Below are experts of layer 7 (counted from 0) of a mixture-of-experts language model. Rows are named router (the router's row for the expert) and show model dimensions 0-127. Each number is 50 + 15 x the weight over its row's rms, rounded and kept within 0 to 99.
After each expert's rows: a language model's description of what the expert responds to. This comes from a sample of Wikipedia text that the model never trained on.

# expert 33
router:29 44 28 32 55 53 61 40 65 39 49 91 46 55 58 08 45 58 51 34 44 20 70 48 70 56 30 51 45 64 45 49 66 50 33 73 56 50 53 35 27 68 08 45 59 52 51 62 34 40 61 55 65 51 44 48 03 32 63 58 46 68 48 56 50 38 58 58 46 46 36 51 44 41 77 62 51 38 63 51 72 66 76 57 60 52 71 66 62 49 69 37 35 65 57 38 06 71 39 70 65 62 66 55 55 51 78 52 54 50 67 63 63 54 61 21 51 40 59 46 43 51 60 60 50 32 35 60
What it handles: Table cell entries. Entries in sports and election tables after a pipe, such as MF, DF, ENG, USA, Conservative, Labour, and the pipes themselves.

# expert 32
router:46 54 32 57 63 33 56 43 46 27 51 99 47 63 46 47 53 64 71 31 40 38 51 48 67 58 36 62 16 59 40 30 68 42 26 53 42 67 64 60 27 41 36 56 64 32 55 42 12 48 43 73 53 52 45 64 00 40 62 26 21 53 69 48 54 17 65 64 57 68 32 55 53 44 55 51 49 60 65 59 73 64 60 76 57 37 62 61 66 51 48 35 30 71 67 43 45 44 48 36 46 42 46 49 51 67 70 51 48 49 40 45 69 75 45 59 56 41 49 49 48 42 54 34 41 25 50 56
What it handles: Table cell separators. Pipe separators between table cells after numbers, plus semicolons separating numeric lists and bare row-ending cell breaks.

# expert 44
router:57 42 31 54 51 67 73 41 38 37 51 74 62 52 62 07 61 42 59 35 49 36 45 38 62 50 39 76 15 51 61 64 74 41 29 59 42 51 46 40 49 83 36 37 54 55 54 41 30 60 70 59 55 45 53 50 43 29 66 47 39 68 30 65 48 42 58 44 43 72 54 33 48 51 47 24 48 51 76 23 75 43 67 54 86 29 57 47 40 69 55 46 36 48 72 19 29 53 36 45 51 55 74 37 59 59 62 56 59 54 47 35 54 68 48 26 30 30 63 77 04 59 61 52 41 49 47 53
What it handles: Articles and possessives. Articles and possessive determiners such as a, the, his, their, and the possessive 's, introducing noun phrases.

# expert 4
router:52 26 35 33 45 42 50 62 28 50 71 81 46 65 36 39 48 69 40 29 45 55 34 58 57 59 39 61 36 61 45 58 64 17 53 63 56 62 75 44 18 75 46 70 58 63 75 26 41 57 39 45 73 61 48 41 28 36 44 52 58 66 59 53 52 29 46 47 41 65 27 55 51 28 53 73 73 16 83 32 72 54 51 72 57 60 83 47 50 52 54 38 41 70 58 67 27 51 39 41 49 32 39 73 62 62 67 53 59 61 30 40 72 68 40 47 40 37 66 50 39 72 77 42 49 38 32 51
What it handles: Commas and separators. Commas, table pipes, closing parentheses and "and" that end a list item or number part, e.g. December 9, 1882; 9,187.

# expert 57
router:33 50 19 32 61 47 57 46 74 33 50 63 42 74 61 18 62 65 45 38 54 45 45 54 41 57 00 70 50 53 30 55 61 46 32 38 26 50 94 60 46 45 35 65 63 43 67 43 12 26 55 56 64 62 39 37 27 56 50 46 64 66 74 63 68 61 52 54 58 63 45 38 49 44 44 59 47 73 45 62 60 27 54 62 80 44 67 64 39 33 50 55 30 69 62 14 22 54 69 66 45 37 61 48 38 43 66 52 63 52 36 52 70 45 54 33 43 44 39 62 45 41 58 43 70 36 35 56
What it handles: Institutional head nouns. Head nouns of names and titles, such as Award, Order, House, District, Council, Park, often before of.

# expert 0
router:39 55 72 23 95 46 48 29 72 41 65 68 42 39 55 09 39 69 33 23 37 37 45 66 68 73 27 52 36 61 36 48 72 28 37 62 48 49 80 39 72 56 40 71 67 63 57 41 49 56 60 56 68 62 74 54 41 42 45 40 42 58 50 58 66 63 51 38 55 67 54 47 36 25 82 43 59 53 73 43 52 56 65 65 66 57 66 66 64 25 58 72 41 54 64 38 48 50 53 67 68 27 37 63 69 32 60 64 44 48 56 59 67 73 41 42 58 29 36 73 28 48 39 58 48 64 48 52
What it handles: Mid-word noun suffixes. Word-final or mid-word pieces of nouns, mostly Latinate suffixes like -ation, -ment, -ition, and fragments of names and foreign words.

# expert 62
router:21 53 40 18 48 33 64 65 72 22 45 69 54 48 47 25 54 57 64 42 49 56 52 67 54 58 30 65 14 33 48 49 66 41 66 31 39 56 59 57 21 60 48 56 56 76 82 60 24 36 51 33 54 66 43 77 51 52 63 71 37 70 47 55 34 54 52 50 51 46 38 44 69 48 52 49 70 54 45 51 82 44 44 49 50 48 71 54 54 31 52 29 36 70 82 33 22 31 22 49 44 58 36 56 43 54 77 76 57 48 49 77 68 67 38 32 41 49 53 79 41 47 81 43 51 39 45 49
What it handles: Leading digits of numbers. First digit of multi-digit numbers, often 1 or 2, as in 2|020, £1|000, 6|77 stores, and short table dividers.

# expert 3
router:23 22 36 47 81 38 82 52 46 37 65 53 52 64 64 34 46 49 65 45 37 45 60 51 50 54 37 55 34 36 60 62 53 45 34 54 29 58 70 34 32 68 44 78 74 52 69 41 20 51 39 57 49 40 28 56 47 35 36 58 32 54 32 54 33 47 50 32 36 65 63 37 78 45 50 47 46 27 62 41 62 68 67 61 53 64 61 69 25 47 79 60 45 62 58 22 50 50 18 77 63 41 55 76 63 51 75 72 54 44 44 44 52 67 31 30 41 23 24 44 28 67 54 67 58 43 31 38
What it handles: Adjective suffixes, conjunctions. Adjective-forming suffixes ending a word, such as ical, etic, istic, ible, plus the conjunctions and and or in lists.

# expert 46
router:33 42 29 49 60 31 79 46 45 33 49 57 91 77 54 40 54 79 41 53 35 53 64 32 75 41 40 83 39 59 52 38 79 45 48 35 32 42 47 46 60 45 42 64 79 70 63 70 49 47 54 54 63 53 46 57 42 51 69 64 36 68 47 62 43 33 55 57 27 65 40 56 41 29 52 45 37 50 51 61 70 45 44 46 58 55 73 39 49 41 54 43 54 99 73 48 31 70 30 60 49 59 58 35 70 53 60 39 35 66 30 60 57 57 37 46 35 43 35 38 35 55 67 70 47 33 22 73
What it handles: Operators and linking words. Plus, minus and dash signs in tables and formulas, plus linking words like to, as, or, than, can, would.

# expert 26
router:35 42 42 36 87 53 34 42 66 33 40 60 42 73 45 36 32 56 33 26 54 39 43 52 60 65 38 57 25 67 46 54 60 43 28 80 51 74 75 57 30 64 40 39 45 76 57 38 37 39 53 54 55 44 40 54 48 31 21 26 56 76 31 54 62 57 57 59 51 68 21 38 37 25 42 55 66 42 84 45 70 51 73 68 63 63 57 48 54 58 66 58 61 64 69 19 51 48 55 59 58 58 51 52 52 43 64 67 46 64 25 66 70 71 67 53 54 35 74 54 48 60 94 51 55 49 30 35
What it handles: Final digits of numbers. Last digit of years and ages, as in 194|1 or 196|8, plus time words like century, year, ago.

# expert 13
router:47 42 36 43 61 38 49 58 68 43 51 48 75 81 69 36 32 45 47 50 28 45 74 70 56 69 39 53 45 54 46 48 58 28 36 34 21 58 37 43 30 58 16 78 44 50 55 53 41 85 66 58 54 53 51 66 32 36 59 35 56 28 58 67 16 36 72 67 47 46 58 46 53 42 56 45 34 53 37 51 56 68 70 46 64 37 62 46 44 17 83 43 44 58 65 45 52 34 29 73 57 48 39 40 48 45 73 77 67 41 28 45 87 71 48 33 44 15 41 65 33 65 53 55 41 63 43 58
What it handles: Common noun word pieces. Word endings and short stems in everyday concrete nouns after an initial fragment, such as h-orn, b-ike, car, ball, water.

# expert 49
router:38 22 40 61 44 32 57 60 85 38 58 68 79 45 41 60 42 64 51 49 28 42 42 59 59 77 32 60 39 39 60 59 62 40 41 64 53 61 66 14 38 62 33 71 90 63 61 59 45 50 49 56 38 45 29 48 17 55 65 18 42 73 44 47 64 18 49 61 57 62 57 52 36 48 51 46 48 46 58 57 59 74 66 53 51 72 52 43 49 28 68 45 47 58 68 39 38 23 45 59 71 50 49 47 60 64 62 59 30 49 48 40 85 57 32 34 63 24 76 66 25 52 75 36 66 40 32 46
What it handles: Foreign name endings. Endings of Latin taxonomic names and foreign personal names, such as -ensis, -idae, -ium, -ia, -ev, -ko.

# expert 58
router:58 30 41 41 46 36 75 52 68 20 68 74 46 56 62 30 56 62 59 39 36 33 48 46 46 60 22 74 56 75 45 55 75 46 49 47 34 45 50 37 60 63 06 46 60 46 64 61 34 46 67 49 47 59 48 57 31 35 46 60 37 83 23 69 45 60 53 45 46 59 19 40 60 51 69 50 48 39 55 60 65 54 63 83 63 45 67 47 86 46 55 41 32 88 47 52 27 56 34 43 51 46 39 48 59 56 61 56 63 46 72 45 61 55 47 28 35 07 68 61 31 70 66 49 61 60 34 64
What it handles: Music and film table entries. Table cells and credits about songs, albums and films, such as vocals, bass, guitar, film, favorable, and record labels.

# expert 19
router:35 26 28 38 69 66 70 33 73 37 36 76 62 74 68 32 32 68 56 56 52 38 54 39 38 47 47 59 44 60 41 51 45 33 34 46 53 46 69 20 44 75 28 36 64 43 57 21 48 44 57 52 48 45 53 51 12 47 57 75 35 39 60 53 43 64 53 45 62 65 30 52 57 50 51 44 52 38 46 48 57 24 61 70 51 29 60 61 41 24 60 17 38 60 54 29 11 57 48 82 51 34 69 43 81 48 70 79 76 47 31 51 58 74 41 43 36 30 60 51 40 48 45 49 44 36 48 69
What it handles: Table and infobox headers. Column headers, field labels and section titles in tables, infoboxes and lists, such as Year, No. in season, Species, See also.

# expert 63
router:38 39 41 21 56 62 63 52 52 44 46 66 78 63 44 29 52 63 55 53 39 40 39 43 45 60 37 70 43 56 35 84 54 31 40 50 42 57 40 44 42 58 42 71 49 54 99 51 51 43 37 38 37 56 47 80 06 41 63 47 26 57 38 90 62 51 44 48 62 56 30 40 41 41 56 49 41 38 57 45 77 78 71 50 48 51 51 74 47 49 54 43 31 62 59 44 20 47 51 47 77 45 71 47 41 52 55 51 49 44 41 39 68 60 41 59 50 40 56 92 43 51 59 47 35 50 09 48
What it handles: Space before numbers. Bare space tokens before numbers in tables, dates and results, such as before 2016 or 0, plus the pound sign and dashes.

# expert 30
router:18 54 65 37 56 53 43 63 60 34 38 72 43 68 55 37 63 58 64 43 43 56 57 44 73 56 25 43 24 57 50 41 66 45 53 70 46 74 87 39 42 59 44 79 39 68 64 53 05 49 45 50 38 32 46 50 46 49 53 65 50 41 59 38 52 44 49 34 58 60 29 54 50 45 69 49 46 43 60 44 89 44 52 43 64 57 67 38 77 47 77 44 45 58 82 25 13 48 30 66 62 67 48 56 41 81 66 68 43 38 66 78 63 75 38 34 47 49 59 67 40 46 65 37 54 44 21 52
What it handles: Digits in tables. Leading digits of numbers in tables, rankings and statistics, such as vote counts, percentages, list numbers and chess moves.

# expert 23
router:42 40 38 43 45 35 67 32 37 39 50 67 56 64 48 17 43 51 17 58 51 37 41 65 81 62 41 70 34 60 42 63 50 40 27 50 43 66 56 30 36 74 39 38 80 31 63 51 59 25 43 54 58 58 20 54 48 45 57 67 49 71 42 50 65 37 40 25 36 71 37 38 60 24 58 32 39 37 56 50 78 57 54 38 65 54 64 59 69 59 71 39 23 61 54 41 21 64 47 29 49 27 62 29 51 68 66 43 72 65 63 56 75 52 33 49 37 25 86 41 40 60 76 42 47 50 43 57
What it handles: Biographical prepositions. Prepositions and role verbs in career biographies, such as Chief of, appointed, loaned to, joined, by, plus colons in infobox fields.

# expert 1
router:63 32 58 53 73 65 49 52 68 51 56 72 72 70 29 52 45 88 66 48 55 69 54 52 52 58 34 73 40 42 51 69 80 58 58 37 56 61 42 44 19 80 33 44 47 40 68 73 57 63 70 79 54 38 25 46 05 40 56 50 44 60 46 54 37 27 70 52 58 53 60 17 47 48 86 59 45 47 56 54 67 33 69 66 56 53 64 54 67 48 76 57 51 58 56 50 34 31 28 40 55 33 55 44 55 66 73 73 51 68 40 56 76 47 52 13 58 44 65 59 38 60 52 41 50 48 61 43
What it handles: Non-Latin script bytes. Byte pieces and short syllables inside Thai, Chinese, Japanese, Greek and romanized Asian or African names, such as ผู้, 海军, Mi-jeong.

# expert 22
router:46 56 34 23 38 40 57 53 56 50 39 54 62 41 43 50 44 65 47 60 37 37 58 65 46 75 30 58 03 68 37 44 53 54 32 45 27 72 37 61 51 77 51 68 89 37 67 39 41 70 54 55 61 63 23 68 39 34 54 28 50 35 49 63 53 44 59 70 63 61 66 55 38 39 58 79 49 47 86 23 73 32 62 54 85 48 61 65 36 51 65 43 47 76 70 58 13 60 46 48 44 43 60 29 45 30 63 57 43 59 35 52 57 46 19 52 44 54 42 65 51 57 56 46 65 29 32 39
What it handles: Coordinates and location prepositions. Degree and minute marks and digits in map coordinates, km in parentheses, and location words like in, of, at, near, located.

# expert 8
router:42 42 48 55 63 34 68 62 55 48 48 59 47 58 52 38 36 61 60 44 40 50 52 38 26 74 44 54 30 33 40 42 79 32 38 55 33 43 47 37 56 52 20 69 63 48 59 54 47 59 52 79 55 44 47 57 40 31 46 58 35 73 36 55 74 42 51 59 53 52 28 37 73 41 45 52 64 42 81 42 52 60 77 53 70 34 69 48 29 24 59 63 35 49 50 09 49 44 38 69 81 49 55 68 67 46 96 65 64 53 58 71 73 59 42 16 68 35 43 64 22 50 66 43 82 52 31 53
What it handles: Word-final suffixes. Suffix pieces ending a word, such as -man, -ing, -ion(s), -ville, -ful, -ness, often before commas or periods.

# expert 61
router:26 21 37 29 53 44 44 51 57 07 43 65 68 56 66 35 29 61 44 40 28 19 51 69 45 70 42 58 36 40 60 60 83 46 56 32 47 42 63 50 29 71 42 58 66 49 52 26 32 44 72 62 78 33 42 65 37 54 57 45 57 69 65 38 63 60 64 49 44 52 59 58 49 49 54 44 28 29 47 57 81 59 57 52 62 46 89 42 24 56 73 40 54 63 60 39 40 49 42 62 58 24 64 43 45 58 60 45 54 70 50 53 52 51 46 23 39 25 45 78 33 80 51 34 32 41 23 61
What it handles: Lowercase word onsets. Single lowercase letters or short consonant clusters starting a word after the, a, and, such as h-alt, r-ice, kn-ight.

# expert 24
router:52 52 39 42 59 44 48 57 66 51 50 79 51 61 49 45 29 65 60 48 41 61 49 64 78 76 40 63 51 45 48 57 65 23 38 72 60 43 48 50 48 56 22 58 70 55 72 48 45 45 66 61 42 52 40 59 31 39 70 50 28 69 46 55 54 14 56 37 45 59 25 50 46 45 71 61 65 42 89 45 62 45 88 53 71 53 52 63 68 43 78 57 28 54 45 52 52 49 32 55 87 46 48 43 62 50 92 91 46 57 73 50 92 57 29 40 55 40 67 49 35 59 41 54 43 58 39 58
What it handles: Personal and place names. First names and word pieces inside personal or place names, often in sports tables and credit lists, e.g. Jessica, Emilio, Maharashtra.

# expert 42
router:26 28 37 43 62 51 40 45 41 31 59 51 94 46 83 58 44 54 47 20 53 37 46 59 65 73 26 96 41 51 45 68 73 51 48 52 32 51 49 62 45 38 50 64 54 51 49 50 35 45 49 30 66 62 49 56 53 28 50 38 33 59 60 29 67 32 56 39 75 54 66 35 58 52 30 49 35 39 66 47 76 46 72 49 82 36 78 71 49 43 62 25 50 67 56 56 21 33 34 67 52 58 65 61 66 53 61 47 48 51 27 48 57 61 57 30 33 29 49 80 35 71 51 41 50 58 39 73
What it handles: Auxiliaries and copulas. Forms of be and have plus not, e.g. was, is, has been, and occasional verb stems right after a subject.

# expert 38
router:44 36 36 20 61 65 67 50 72 41 25 47 75 45 41 60 34 54 53 48 46 06 41 42 54 57 34 33 21 77 61 33 71 53 27 73 29 45 52 60 56 56 47 42 99 43 52 59 34 65 45 46 57 61 25 40 28 37 38 41 49 51 80 70 47 21 50 88 50 69 49 38 52 38 54 47 40 42 58 32 68 40 45 50 53 43 41 59 43 48 66 43 31 57 67 42 24 49 33 48 55 53 42 50 60 31 61 47 50 24 37 27 63 59 39 37 56 37 53 73 46 65 60 56 49 26 33 48
What it handles: Census and statistics text. Tokens in demographic and statistical passages: percent signs, spaces between figures, median income phrasing, and units like sq mi or degrees.

# expert 52
router:50 54 49 51 55 51 54 60 84 08 24 70 94 74 75 37 58 48 49 45 40 34 56 39 40 54 44 70 20 41 42 38 42 58 51 69 45 59 50 46 45 69 29 53 73 55 76 71 31 42 68 46 57 64 45 45 45 45 44 43 38 59 43 41 27 22 64 53 40 63 52 33 46 59 55 60 35 39 57 59 72 55 66 81 61 35 73 53 64 34 46 54 46 48 52 51 32 46 37 56 48 72 55 42 49 52 60 79 66 37 11 40 76 54 49 43 52 48 32 58 33 59 82 45 47 20 24 62
What it handles: Codes and formula letters. Single capital letters and digits in chemical formulas, SMILES, database IDs, ISBNs and unit abbreviations like mm, ft, lb.

# expert 14
router:41 42 29 40 71 54 69 36 60 46 44 72 48 57 54 24 27 63 38 18 68 28 50 47 64 53 35 68 32 57 48 42 48 43 49 48 40 44 71 41 37 55 35 55 53 29 57 50 32 63 80 82 39 68 14 65 25 26 44 65 27 49 58 41 30 24 55 44 49 61 57 25 39 31 37 50 49 26 61 33 76 48 77 50 69 36 71 50 77 46 76 48 37 61 50 47 44 50 56 76 53 35 56 48 71 72 48 62 55 53 35 42 55 76 48 41 53 57 59 48 50 44 62 33 45 32 11 70
What it handles: Line-start markup. First token of a new line in lists, tables and headings: bullet dashes, table pipes, == heading marks, and infobox labels like Binomial.

# expert 5
router:59 39 14 45 50 56 37 33 62 47 49 74 48 46 85 08 55 63 49 29 52 36 45 46 56 37 49 63 34 50 42 49 76 40 31 54 20 48 45 41 03 75 38 30 49 67 52 47 35 57 70 51 60 39 57 77 36 40 53 55 45 66 75 77 50 62 55 39 74 48 11 45 32 63 56 45 63 53 75 57 72 50 59 31 63 30 56 45 41 41 45 44 33 70 45 31 29 31 37 56 70 49 50 54 49 50 70 52 51 59 45 59 54 66 67 33 51 17 63 64 36 57 49 41 48 54 26 51
What it handles: Ordinals and count words. Number words and ordinals after articles, mostly in sports season and competition text, such as first, two, third, final, round.

# expert 50
router:28 32 29 40 73 53 50 51 33 32 56 57 60 50 62 55 43 72 32 23 36 34 55 69 82 63 30 98 48 49 75 56 70 46 53 56 24 54 61 41 34 36 36 67 66 66 72 71 49 49 51 49 80 45 59 48 56 23 55 56 25 63 44 37 60 28 69 33 76 53 45 49 53 59 39 62 30 62 73 46 68 46 68 47 77 41 56 68 45 36 51 31 36 74 77 46 23 46 30 60 62 49 75 60 64 55 58 51 69 47 43 53 59 55 43 55 47 42 64 51 36 62 54 54 57 60 33 83
What it handles: Pronouns and auxiliary verbs. Clause-level function words: subject pronouns he and it, verbs was, is, has, to, and relative words which and who.

# expert 10
router:44 51 27 50 94 45 70 49 48 45 48 44 66 70 46 55 49 53 65 34 36 40 55 69 73 49 39 60 44 68 60 38 50 34 23 49 42 27 49 39 33 50 43 65 74 52 80 55 23 78 50 51 87 61 53 50 55 40 54 51 42 72 68 54 25 39 67 49 67 69 27 56 46 53 48 69 43 45 85 46 71 57 76 63 52 62 62 74 48 44 55 39 37 70 72 40 48 63 42 73 69 27 68 69 66 61 64 55 42 57 52 57 54 74 63 38 34 31 24 51 37 79 73 65 59 42 48 53
What it handles: Clause connectors. Conjunctions and clause openers after a comma or "and", such as but, including, while, however, they, than, both, some.

# expert 53
router:43 36 30 40 59 47 46 21 74 28 41 51 61 62 38 46 33 68 53 44 35 22 18 44 78 45 36 58 25 46 57 53 58 30 43 43 50 65 35 36 56 56 41 52 51 62 54 39 38 51 91 70 70 52 61 79 40 51 54 41 46 61 55 40 24 52 62 68 79 73 48 51 53 43 69 25 57 60 79 49 62 54 64 51 61 77 55 49 60 57 71 69 48 67 81 36 47 42 53 63 41 46 36 48 63 66 55 49 46 63 26 68 58 78 63 38 53 29 60 66 25 66 75 69 16 40 56 46
What it handles: Year digits and period words. Early digits of years, like 18-3-4 or 19-2-4, period words such as late, mid, August, and theology word pieces.

# expert 31
router:38 34 30 14 63 60 71 52 76 09 43 78 41 79 76 37 26 60 64 62 42 38 57 27 58 50 51 76 57 36 51 43 59 37 49 54 31 34 65 32 31 79 22 30 79 48 73 26 42 51 43 46 59 66 53 39 00 57 56 66 35 44 62 53 45 55 56 45 63 58 34 53 53 41 41 55 62 47 58 58 75 40 70 65 44 40 48 63 42 34 56 33 41 59 48 25 31 33 44 57 47 36 52 55 75 46 55 72 53 52 31 47 49 74 57 43 44 41 37 50 42 48 65 66 51 52 36 62
What it handles: Table row breaks. Line breaks ending table rows and list items, plus table markup and stat headers like Votes, Pts, Goals, %.

# expert 54
router:42 41 42 41 66 41 50 51 38 35 69 54 74 76 54 45 73 72 54 43 33 38 46 85 54 87 21 72 38 62 12 42 59 65 42 60 50 51 55 53 38 49 20 61 60 46 47 63 36 31 45 36 74 52 33 65 56 40 41 47 33 60 52 68 64 63 45 58 62 66 58 39 67 46 49 53 31 28 59 65 71 46 57 44 88 48 43 56 40 62 55 48 46 71 58 22 40 50 15 53 82 37 59 63 56 59 63 54 61 57 64 57 79 70 41 19 22 33 50 56 37 66 67 43 59 48 51 65
What it handles: Past participles, main verbs. Past participles and main verbs after was, to or a subject, like used, made, played, educated, involved, managed.

# expert 41
router:32 54 41 51 40 53 40 44 83 24 48 67 85 54 44 52 65 51 37 45 45 33 37 45 40 71 36 74 43 51 38 49 43 43 38 70 31 58 53 61 46 64 00 59 84 55 73 50 57 32 34 60 47 64 31 37 15 39 48 45 56 64 56 72 54 32 62 50 54 74 34 39 65 48 47 77 72 52 47 44 59 60 49 75 77 57 62 48 47 48 63 35 40 75 67 58 17 43 44 72 72 59 51 44 67 22 66 72 55 58 61 47 78 55 43 46 55 34 64 52 47 45 71 29 63 44 52 59
What it handles: Infobox and list breaks. Line breaks ending infobox, list and table entries, plus section markers (==, ===) and field words like Died, Released, Coordinates.

# expert 39
router:67 47 34 36 65 23 68 73 49 33 41 83 51 48 40 41 69 57 16 30 51 53 45 59 74 45 45 62 42 57 34 52 67 32 47 64 47 63 58 40 42 33 42 50 54 23 89 34 55 65 43 58 56 50 46 74 27 56 49 52 62 59 31 36 51 31 72 67 61 70 55 42 61 42 43 36 56 45 57 50 80 40 70 43 69 41 34 40 42 51 77 51 58 62 74 43 27 60 28 64 93 44 64 21 48 65 60 64 28 50 40 29 61 68 53 45 57 54 30 46 27 42 64 66 38 32 71 52
What it handles: Sentence-ending punctuation. Full stops, colons and question marks ending sentences or list items, plus colons in clock times such as 7:00.

# expert 12
router:35 48 37 36 64 49 57 41 52 49 54 70 69 53 61 09 46 66 59 37 56 22 55 48 72 57 21 62 40 61 25 81 49 28 52 47 65 50 50 56 51 52 50 63 58 65 90 49 52 43 64 55 57 55 55 96 09 35 47 54 22 65 47 80 61 50 57 46 54 44 41 32 42 42 60 62 34 47 67 55 75 69 58 59 59 56 60 54 84 39 68 47 40 55 75 45 26 57 28 54 68 50 59 41 54 59 62 41 38 52 51 41 70 58 44 61 54 50 53 84 37 65 63 45 56 44 12 44
What it handles: Spaces before numbers. Bare space tokens and currency or plus signs, usually before digits in dates, table cells and timeline lists, e.g. 19 October.

# expert 25
router:32 32 21 57 51 49 41 68 76 33 39 76 61 69 66 33 36 59 31 63 22 40 57 61 62 78 40 62 57 45 46 63 53 39 35 50 65 54 84 52 36 60 27 51 78 57 60 58 30 51 44 56 86 61 38 51 29 42 55 42 49 73 57 44 40 15 43 45 60 66 50 35 56 62 81 58 55 64 71 60 75 47 58 44 54 59 60 73 54 47 71 60 42 63 54 53 49 55 26 57 57 31 67 27 42 60 50 50 52 56 74 48 73 44 41 38 33 27 68 82 30 66 69 37 48 23 33 53
What it handles: Capitalized name starts. Capital letters or first syllables opening proper names in lists, tables and credits, such as K, Gu, Sch, Mc.

# expert 28
router:50 39 32 30 59 40 74 72 65 31 60 61 57 63 54 26 51 63 30 43 53 53 41 44 51 56 30 61 52 60 74 36 39 43 41 53 20 47 78 52 46 70 41 62 51 44 79 61 52 46 77 51 72 34 34 99 24 42 58 53 41 53 27 63 50 17 58 56 62 61 62 61 51 44 48 32 58 63 62 40 77 42 59 46 75 52 75 36 54 39 67 56 41 56 52 43 41 71 56 44 45 66 45 62 67 67 54 67 69 67 39 43 33 68 49 21 46 59 48 73 45 56 60 47 54 41 02 37
What it handles: Opening brackets and hyphens. Opening parentheses, quotation marks, dashes and hyphens inside compounds or starting list items, e.g. Azure-crowned, full-time, (70 km/h).

# expert 36
router:40 52 15 52 63 56 57 31 83 53 34 63 75 65 59 23 54 56 46 43 62 28 53 62 38 41 28 54 48 63 46 58 51 21 31 41 64 58 70 47 50 62 28 37 83 50 54 50 28 34 67 72 49 66 40 54 30 39 46 67 41 54 55 64 64 50 58 32 51 68 34 39 72 45 42 71 68 60 43 45 50 42 56 73 63 50 69 61 41 31 70 21 13 58 63 21 19 49 40 77 68 39 57 48 74 46 69 63 62 58 48 61 85 82 53 51 28 46 56 59 40 53 48 51 48 47 53 53
What it handles: Headings and infobox fields. Words opening lines, list items and section headings, like Species, See also, History, Born, Predecessor, often after dashes or ==.

# expert 7
router:56 56 46 39 69 50 56 24 51 35 75 57 54 53 57 24 43 52 58 20 39 23 50 56 69 54 33 62 35 84 62 37 89 28 33 68 51 48 53 53 54 72 53 40 59 77 54 45 30 53 60 56 60 43 47 54 51 30 59 55 51 70 54 75 59 58 69 50 58 88 45 44 48 37 99 32 37 53 68 49 58 41 63 62 80 52 51 55 46 43 53 62 44 73 80 54 35 39 44 61 48 53 45 39 74 48 61 64 67 72 51 48 61 69 57 39 66 45 43 76 29 66 36 78 63 50 32 59
What it handles: Determiners and modifiers. Determiners and adjectives opening a noun phrase after a preposition, such as the, this, other, same, main, public.

# expert 20
router:44 37 51 47 59 53 68 45 87 20 65 88 60 68 55 52 47 58 46 50 69 38 85 64 55 56 49 46 25 32 40 55 82 43 64 55 67 26 48 45 30 75 51 53 51 31 55 37 53 61 72 87 68 52 54 44 33 28 57 52 45 39 49 61 57 51 74 57 62 59 49 23 60 31 63 36 40 56 75 40 57 58 59 52 56 47 64 44 62 52 50 44 42 64 84 41 41 44 24 40 47 39 59 48 62 79 70 62 63 66 25 62 58 63 61 26 37 44 47 85 34 57 80 62 66 58 46 62
What it handles: Word-initial capitals. First letter or opening piece of a word split into pieces, often capitalized after a line break, heading or bracket, e.g. M|ary, Z|hou, St.

# expert 15
router:57 50 41 24 75 37 65 55 49 36 61 49 54 68 79 58 42 60 38 36 52 24 60 72 67 75 23 64 27 82 27 48 74 43 50 72 44 37 39 30 49 61 49 55 41 43 57 49 61 57 49 66 87 37 54 63 41 27 62 51 70 83 62 67 73 47 63 70 56 49 67 45 62 45 38 41 49 54 58 38 62 48 59 49 64 45 77 56 62 24 57 47 57 77 60 33 37 47 52 68 63 42 66 31 62 57 57 81 83 70 68 73 59 50 47 36 54 65 52 68 42 66 60 58 48 65 22 62
What it handles: Prepositions and verb starts. Prepositions like in, during, on, out, often sentence-initial, plus verb or word starts after to and and, such as post, out.

# expert 16
router:61 34 46 44 47 47 46 34 75 42 28 54 50 60 62 44 41 47 47 62 72 64 52 40 55 74 37 54 31 52 24 34 65 24 56 53 41 60 51 46 35 59 42 51 49 45 56 59 24 40 52 70 54 34 52 75 40 25 44 51 20 32 46 50 47 41 69 59 56 54 30 50 85 44 51 46 46 32 66 29 55 70 60 35 52 48 53 28 49 52 69 41 27 64 64 18 48 30 14 69 51 22 34 48 54 68 77 59 66 82 50 48 66 55 20 04 53 36 34 53 39 41 59 56 26 57 54 73
What it handles: Mid-word fragments. Middle or final pieces of ordinary English words split into subwords, e.g. se-ating, def-ects, sp-ate, prec-urs-or, or-al.

# expert 45
router:44 60 32 35 71 39 64 38 71 21 55 75 57 45 50 13 74 88 71 32 42 28 54 42 41 50 36 85 39 51 45 52 72 50 51 59 59 67 72 42 60 69 08 45 72 34 58 56 36 60 73 46 44 41 39 56 29 47 46 57 38 75 53 52 41 30 44 41 36 54 50 40 52 32 57 71 57 62 47 52 70 35 65 56 47 40 64 66 57 34 59 58 48 68 50 57 54 56 33 42 73 64 47 47 29 56 77 75 45 88 49 35 67 58 54 14 56 27 51 49 54 61 64 63 51 43 32 55
What it handles: Closing quotes in titles. Closing quotation marks after song and work titles in track lists, plus media words such as album, song, TV, version.

# expert 56
router:51 61 22 59 77 55 65 36 26 41 42 56 46 58 64 15 63 42 49 51 50 41 51 48 67 55 38 53 04 50 70 60 73 39 28 49 50 64 62 53 58 67 58 49 63 52 50 43 39 44 52 78 36 39 45 58 39 34 81 61 40 65 35 61 54 35 68 52 56 78 56 36 60 42 58 40 20 38 67 41 76 44 74 47 74 29 49 66 47 57 65 57 46 50 79 19 45 38 45 58 53 52 52 36 76 58 67 53 54 56 43 46 59 74 33 24 28 39 52 64 16 71 74 35 47 42 22 41
What it handles: Prepositions and determiners. Of after nouns like number or amount, and the or these after prepositions, as in number of seats, at the University.

# expert 51
router:30 36 11 58 80 60 55 65 63 46 39 84 46 79 52 46 27 71 52 44 23 19 70 55 60 74 32 57 46 60 64 48 66 32 62 49 69 52 60 41 40 57 29 46 60 45 59 45 31 65 74 63 86 62 27 60 37 42 51 48 35 83 53 52 51 31 53 55 62 59 45 28 61 66 58 51 47 51 62 51 66 40 66 34 60 37 64 61 73 42 47 44 37 69 45 39 42 49 38 63 73 39 58 40 72 44 72 60 55 68 63 62 72 56 51 26 40 26 54 54 40 59 71 36 46 25 31 70
What it handles: Name and sentence starts. First names and capitalized first pieces after a full stop, comma or pipe, such as He, Richard, Mike, Ben, Sim.

# expert 34
router:32 43 02 45 46 51 41 48 80 39 51 53 43 61 47 20 27 73 35 42 42 35 27 47 54 62 24 39 38 49 69 43 73 28 17 70 64 53 70 59 33 48 37 48 61 50 80 57 27 39 51 59 55 45 21 57 29 33 65 39 47 75 58 45 41 42 58 63 40 55 50 28 59 32 68 50 64 65 76 39 60 46 61 46 70 62 63 77 33 51 63 74 46 68 60 39 50 66 39 56 67 44 82 43 55 57 72 62 51 67 45 65 67 49 45 24 45 34 55 51 40 48 50 75 51 50 23 42
What it handles: Place and institution names. Words in geographic and institutional names, often after the or New, such as United States, University, York, Zealand, County.

# expert 43
router:40 27 26 42 47 52 48 57 80 21 72 61 47 48 78 42 35 67 41 35 30 55 32 34 55 88 39 87 49 45 57 61 64 26 51 74 51 65 75 42 30 50 40 46 59 57 52 44 42 37 69 43 63 59 31 64 35 39 48 64 64 47 62 55 51 29 61 36 42 56 50 56 60 29 49 37 57 53 39 61 69 57 60 56 59 51 56 65 43 67 78 46 40 88 51 49 32 42 46 63 60 33 58 46 36 64 79 65 54 66 72 55 55 51 25 26 30 35 73 81 27 61 44 39 44 53 21 46
What it handles: Word-initial prefixes. First pieces of longer words and name parts, often Latin prefixes, such as con, inter, trans, pre, priv, vict.